Experts of a small language model.
Training: a variant of SOAP for the experts, 3472 steps.
Below are experts of layer 4 (counted from 0) of a mixture-of-experts language model. Rows are named router (the router's row for the expert), gate (a neuron's input weights, with its number), up (a neuron's input weights, with its number), down (a neuron's output weights, with its number) and show model dimensions 0-95. Each number is 500 + 50 x the weight over its row's rms, rounded and kept within 0 to 999. Numbers have three digits each.
After each expert's rows: a language model's description of what the expert responds to; "raises" lists some tokens whose logits its average output raises strongly, later layers aside. This comes from a sample of Wikipedia text that the model never trained on.

# expert 63
router:461527507464528571444459451463504467502530529596517466497495518401542442515529442528534562475532399418473494404456438480518459502503502603551515495542431504541467576620435542485553497458580518471481558416419545609570461482495538506409417401534524607533480500451479522484498493464492519506
gate0:535467522527520480419550450507460419430502556445508447537545472416431540557512531477500425500483461608526562488511475482461497459525465564481486495587518482523419571570473518497540490512472506414498658458426533552535549447489417520448524517403523568517556447443499453516456472594484556616
up0:534528463549515391526452520447558531521418516522569511454446447501572492498487415499597596512459467414501420515472474477515543502460528530517521520520425518465507493577554472553495523505526408481517473668519475427489565557550522464460540448505542447408444592509591565461471486399503479525
down0:537510500472527471561409442556504519484428508507434463583499474532505601586467417483428584407467529447581451479529423472455525456469501638516496479542473513539500573561453552588436437542394437466471526427480499477554521548491513533424556529498528534563479431522499501577581464534512519506
Description: Single digits and number pieces in years, scores and table counts, plus spelled-out numbers like two, four, six, and "few" or "same".
raises: "–", ",", "–present"

# expert 44
router:454428488449466471433423471494576456507494471508578462498575567438494444482513453519419605500431489479505490469522516516481448552568547521492523548504412595523450587501512550412545516497564531433524540411507522524522575435493495468388556502380516573525496564474502497457540575536412585479
gate0:465494511421448448577499427537571541436411539424532448489462479594459513450456508501476544514445448518459540454482547547566464446371555478547430542463500506420538539451476513584497513505441459499520578605398499563512581548515469540463568562541551571540539547579500466452529478483435527498
up0:527516584482624624494457565520460481485566490468533548494523560506509472433431544497414391559569604445489514444435477502466540524519410530488520438444481515541428478600506553497535517422455513532519514390544503471513469528433560510476550528464475476421567423518498475443454473566513475569
down0:440517560486464465556458542568527566438564516499515516389558541506552453547544544513458500491551482415440505546454521504378493414460426475493531520478523495433459414455494511635405584512438524503479501479548476550501536496467533456614612497419465501514496520438508557491601525555490514542
Description: Articles and possessives opening a noun phrase, mostly the, also The, his, their, this, these, after of, in, to.
raises: " latter", "dale", "iano"

# expert 41
router:430496419483473533521529483419479491491487528599479450497480450447590464472506490523525589502519469416430595439490457476473421434595527572567507485575499484502528607605498562492541464485597516488450545428439496601549475570526490436446546450517465472522499481462469549491414510418541528433
gate0:505518492539495493551563567475535449431461612413525526499512459522472533560462572538525539615455501543555553548456428458468550458510492445507435565478446563455531507553466625456530492514521521554509583556413572475518484488538493532408399447537490471430440496513462587424446472515502513394
up0:436535451455507435457511478419496508593561451573503486515512540549527452427474517561461530525514470475485498507483434514450428467473581477509507534443665455440482424517421406545488502498551528438528426526555466494512539456544574393453508542597518460513512513478492506656554431464522516533
down0:489559440395514609532549464486496486441368535469501568549492589544418555486480421475433520502434527563545607495557492505447484520509471570386492555473481569556483551514495409491470545479429497417548408435533560509458455550511446477482547533493527448489551505486547454488533531548510562446
Description: Digit and number tokens in tables, coordinates, statistics and measurements, often after a minus sign, degree mark or decimal point, e.g. −8.0, 39.411.
raises: "th", ",", ".", "%", "–", "-m"

# expert 30
router:505506441487483531527418611458562453492466536541485447588489528460492460424499535606497486536462476457385512428538519436491568476492408560529546487590488499548568518530442494404548536491510604450433486420426480557580472504532488490496561522433587433510461407559523445496523539489460457471
gate0:524522581485525546437579471544507549519516507493517457576494548347547461432463522615476565502454529472498465487514413514558488544457545438546559460520502571570514518507482471472548429475555483498420466425555453581419459425495434527544502421509625538493514479492427466520536434452586521468
up0:507491507462433520583604569483483561531495497443473542464516518537397411519515492433514483461607497545526511570484470509475512378619527512514505541485469487473423420521527457447501494555535556376533449516529533518494517632421435528449477520512456454386530534439548474453466563483471501539
down0:629470477454509505528503458462532482460491575510509536600465459531477517474435500516505509533499446489496542484546504622464475510485518490490364485503438445441500458607524598472458467496519610493423609571502417453480474547489477566486459474500478469455519606596571539433507516470413518442
Description: Lowercase first pieces of ordinary English words, often verb or noun stems after an article, such as head(quartered), list, work, gross(ed).
raises: "ages", "aches", "down", "ership"

# expert 46
router:454527509478499515446515503529530414483487505552396455652522496462444507432378486518531504519451512424534481463515482522519592497477440539431436520552443553508547544569481529497581524435550533461450497449493516658596459424535429477507575576458547450447580468490500545494515457491495509475
gate0:471516420483595497550514506464596445430465497538397480525412489417452497551527538450391452450517521452489523510515559500487512463512603476462553490432466441544440527514515503516558514351591481506375540471518527480563452506482542528469502433532565528448564517486458486510493395576512564482
up0:561464488532546551427585428420475518534520450579467525497454551468491475533484539542368555606405461541564439488548453476490462563429421548473418492591488514554487392461448446491438458512452546476549529490504483501452408546579462530519427513474475472534481488562472482537581510567554524480
down0:491529458579573452425475471559485502539550576481507548452483511543582431619570454513469451481504523466449497496462432480552494615459401482455438452473551429533508507528549558503479433503560458411599546491544442490526482599439466572384520542510527442415493494549450509521516512442516447515
Description: First piece of a word split into several tokens, usually after an article, e.g. ra of rabbit, al of aliens, fl of floppy.
raises: "greg", "ams", "u", "am", "inc", "lement"

# expert 31
router:534476503399372514508472530479547445419488540525512488614562441565476429543509431592476644477444507436443474455531526483482467504555486548487479562556488495498520534543505538549487463421529494442561475379469401552524512503477543491520512580553579520482471454500560524392489477464504536438
gate0:483528461420472416477535585518482551389509444454483418473402567522513541424470474474541595497510455561490576468518586495529433480402587523520458492526508451530501473411500577543532475605503485576411493467476417477595500448486459495465526493536478453567506516526498534491551619479458553514
up0:503558574353457530544455498479504484402521490490475478519509597549520498424555513555527543495470531475450437422495541557453466427449491466474496482556555353509405436568459529589461419520469520585457480463451502536590459483487569498465525519557485475550569570498504509495509560461448560563
down0:467503444561506480450449556500433517534535430531511490460501568480526507568461566582487517482551487417432483483554459623527560583458499507487410485544597443490508499437416466528593537545488477416427531450446478486449529434485503424542486535547501472441547454455587497491568517475503632590
Description: Final pieces and inflectional endings such as 's, -ic, -es, -s, plus nouns like work, rights and connectives and, is.
raises: ":", "c", " of", ":\n\n", ":\n"

# expert 45
router:444605447458498572455520595434539476457487599517491386490477574418512463472545485481443545415531523499464552478526509512510427475521409565467456503501484536475470493537490576478588476481608530508439514476399412577596578459518464432479554462520531443481476572497458426465515554519470520457
gate0:458546465584482514491458519528536485445524565532444484493555598492563514407508436507397462535544469536463493491534431509532439425455400584413584513506493534446480506574432554554586454519551488460434489476531397593390552520460447465480492481521505561427481555489488421558511554553511524474
up0:422512486551471465446476513486441428514483510531538526531468580533528554488524580635444497378558430522555475398508560480541544480452465488574455538477480441490503502488531561622482519541493480529494433424429453447518512570550507554431581451526493492565516449373421464486518541481451544538
down0:500515497541474548487453464409490431448437528560498480469530493496441540470450517473519519478529564543583455429530540558498411535543501478484500540506492492496542509558602467529509522352497568484514438545576513464448473552525487484366442593525527403520460534495528380508439524598437548599
Description: The piece "in" inside words (fibrinogen, dinosaur), plus biography words like born, career, He, and "by" after album titles.
raises: "ator", "ous", "ians", "adian", "-class", "ist"

# expert 14
router:401461463451519489489463448468520445453465533534533407532477582416550529462530462472420553503455536456446588467484528497446426496556447529537528607614484490523541527501462600480588503566481495481475547400506513554619469572522435443446457491424535489513545490422482586507575522465518480508
gate0:372443384452479473449416443544537587465532561496557464566463557547448496441508410520518504418472579486492491473544535536414423489594476514498590543507518543470537549538448484552538510591491525547554525562500502628466460482505471429460537522535568466542431494440558503483527444498459482530
up0:543486510507503536508558551498545405529527422564453585505569399394509571486470547483581581476612479589460484487524428438489519498450508517492466497475550489527524570509531509535499538466418447462553396467514478419537517475439488590540514445424542518405475518480460431516449559460574567439
down0:589543523531484455447504447436479522545526466477496561435464428583475496581529507466436505480474497479536497460461562514525470546540545426472391543446571559543445536486500600458482508407496538537476513525499436437512518430430587543514430501469422531562611558588551555409429475580485458472
Description: Digits and year prefixes in tables, lists and scores, such as 201, 196, 0, plus words opening a parenthesis or line, such as There.
raises: "”", "\".\n\n", ".\""

# expert 19
router:505485457466476533495479457506515473470430523552469471616516501436444487419364486471476554488446522400458514377517502531524554541487501509486483519598498548504573594564507503535611558461505543437457415410543491539587414459520458453435499578505613451483509511578534497483509510496472536506
gate0:521553460488548562454491428510516488468549505483572442576479453538464421555448401595538476501508525477504501347499520408561474587486486573532524507493469413485477611536511509515506491499520584528484507593525457483549394477422624516461503443539519425481488519534434553500546471451440504547
up0:498445447439487493612469530521610538446449542465548538432469514480469566425488540539519519426619528423384561444507527508527466484474482491464545500500523523528493524515454434579526504503504468429485465486483490493482551462478487560569501533510464506445705585571425529489508597529502485493
down0:501479538484482465433560489531392435521483515532558601479490486473543535577489476531490481458564437448543548393461447499498534507499533462484557518460557502563429409508476528491433420446546446547525451495637510588551473588485444411487567580498509479552527509529524509479472433528404588419
Description: Short opening consonant pieces of split words after articles or conjunctions, as in mist, t, p, st, sw.
raises: "ip", "ays", "ors", "ung", "airs", "ern"

# expert 39
router:445523500509396549497539569502509523425471509483499447521520493462546358532472432578406486485490473392451485536442448547472510523491503631433521491512501512569574539543499590471600519484570540434463440455441434521580473443470466499421512510472564467519581522473554533397502521496547540496
gate0:525473519491496522573465546627519483524508423504541462507536496459457487466510525503500522423468605489620511601516441510497429524396455504468465494460444502538504538465515424499537561541499467597458493461525572512456491434511594521396499448507543591469479540556499539482486467522627562369
up0:526539494597546512457561484460461416548393449457399461526522548499460545475605532528498530433540493536526498464529503452446453532468347551525439537476505466568532502495547472517527600570557550541485418526562592569572488426529421532521474483455451550512519532418476521514480547559529568515
down0:495496454443399404492486506494564504586486505457458519386575462565480531506512603547522524427525514493472472540467505481435502566464478474575535463448406470466412506444485420414509532569465585565446570505548520462489502486378475449537526575497569476475524534496627487579558483519500515501
Description: Bare space tokens coming just before a number, mainly years and dates in tables, lists and date phrases, as in "October 2019".
raises: "ques", "iph", "isters", "apers", "vert", "urch"

# expert 61
router:487411445514421493458389558446495517429429532509532441476477525499578529501428493496338488526470471438536559489462478502514477532553560622533466476577468485564535511603456559480605556559449532469446444383495500550542471497536502481500490523491449493504495520496551483424441548463442568529
gate0:556507445402446508429395461466529465521487537522435483536520496536537599498493457524423519526477496585442509471518512527490530440484530529523466452572480455512432440623509509436508590524493489560497449501402513517532483606574443491490502484508512559559503536579546533371387570589454521534
up0:523496552521500465585454510514528471510535385485595487454416524391534388524506481525551429473536477500553432477564393434509518489522479528447472523534570487527624535486574504427520466529496436402530497569538537471482597498456538507493519433547510448485539500387604460537454484539539489535
down0:526472503559382558531541643543530501441535430516440488470513526531547532471531527407370525524466471452465427501478466488464494437528450455470587523453492525544563469523469567495471550469547478574541431430578527527452548513496405517519487509558513483550450389381525509545507527461532463582
Description: Inner syllables of split words after one initial letter, plus standalone spaces before dates, as in b-ak-ery, f-al-se, h-appy.
raises: "es", "ions", "set", "ences", "en", "ed"

# expert 28
router:428475420479399491455470504517573480482401451481553470506542542460509511458498482560511553445548479444554596463517465441562493431533416547518526506513495529569542486557456635493590444555480473422496535470518457561555489456503496396532449439513534509436468448474522477500540623382500564476
gate0:434497546551475479515463511589517488466446564459456497526483387560483505464524496522400427514539508444430440508568415486516443470476407444463490553434436546549517446495534611519552414573550470488466585512589563511612530548465457500526622487529554492439477507514506484471445540472570545509
up0:550483483455435530545497437494486465598564565531473508529456544528513544610519502378518554453473545531566417509491599536410524515629549500526572537518501546480453552573491484481450575387503482490522436437507495394421483503528476453431448506493505451494486447400532526558538472538501562487
down0:445479444512496479438460546461432417525464430508421524488450476444451512514509585479508497544518572575483445601449424494558610536464556535569571405541487551548441403515465443559587501497536424484472439594484484451584502482533545503518504547494507417494461562497425538475468564554566509475
Description: Prepositions heading a phrase of time or place after a verb or at sentence start, such as on March 3, In 2009, until, during.
raises: " ", " the", " a"

# expert 11
router:436472502415437518550514511552520458508435487576490472527561541423526423456462440593452589557478449485440561514542465471448512555575421546505483617537486519560445548509467572482497477478550543371603467533511530530562416477504497483469596449466537490564465397465519510417480515460503499488
gate0:471462501476503524544454485431479488578368463576425492559560595482530484479494519515542528599547464455408463440427472501537515454599512525419548556492495529506412477519509555561534543504553532402450566521552436530487535479561512411521519430471514491564530463392558432486581526516437488547
up0:498491500494530473527471529570523528456410463421418512419532530465487595494479476573508545516544497481544564439564542509508489534498428552489476473449476516491649550471486523484518475623398415490562465473457516504513504526402420466514453556494470520489626523534525465572491530359502431451
down0:522558518574554425572529527509498541467532479419528537497530444495476429547502528529423493504459474552497513500511611590502374621516524520494483468482482508481434522511506432410524531445517555596399493428519495541449483497350501485481499500454393522523524616537490508505437518445569529472
Description: Middle pieces of names and rare words (Both-rop-s, Mar-ath-i, Sabb-ath, Kin-ect) and the word "the" after prepositions, as in "Before the".
raises: ")\n", "ief", "*\n", "shire", "lection", "===\n\n"

# expert 6
router:465505432483426528509554501502558431469429470506497457506570488412454454516529511554455537507533520421462521445590460546564529392566506573504531524582450520511555523523465538380563402419505555497508475445510514527513518520534513535445421405592479525488431553455496608460470543523519598435
gate0:382450478453478506503453543465525475570431457580437567538513474460500473485486593429515528493542590484528544467585540389504388479583541564526476448486507620561563466415481554496450451477550425499502482496481480511551513473542499594524528535519419571524488514443512514467523596544458493417
up0:558507530418527488488593481409532529426444553529497576460490521499591472489419462565580467503478395512496443504454514563495497474512385490508480506481571420421453556468556460493575490552539609460468427464498590432573477559451512444524483564524569438539549539448502525483397508493495493542
down0:504504471505489524453430503401541465540489523608487511436513640534465575503593491425463490436556511483530541573512525487523491454475587444539444448519444520419492367502472426434564436509545473433524523482489472474523558430468564532527471444573559454509587469531534519616560503476460479524
Description: First pieces of split words such as se-ab-irds, equil-ib-rium, Be-ir-ut, and capitalized sentence-opening prepositions like In, At, Under.
raises: "rian", "rist", "ram", "rad", "right", "oard"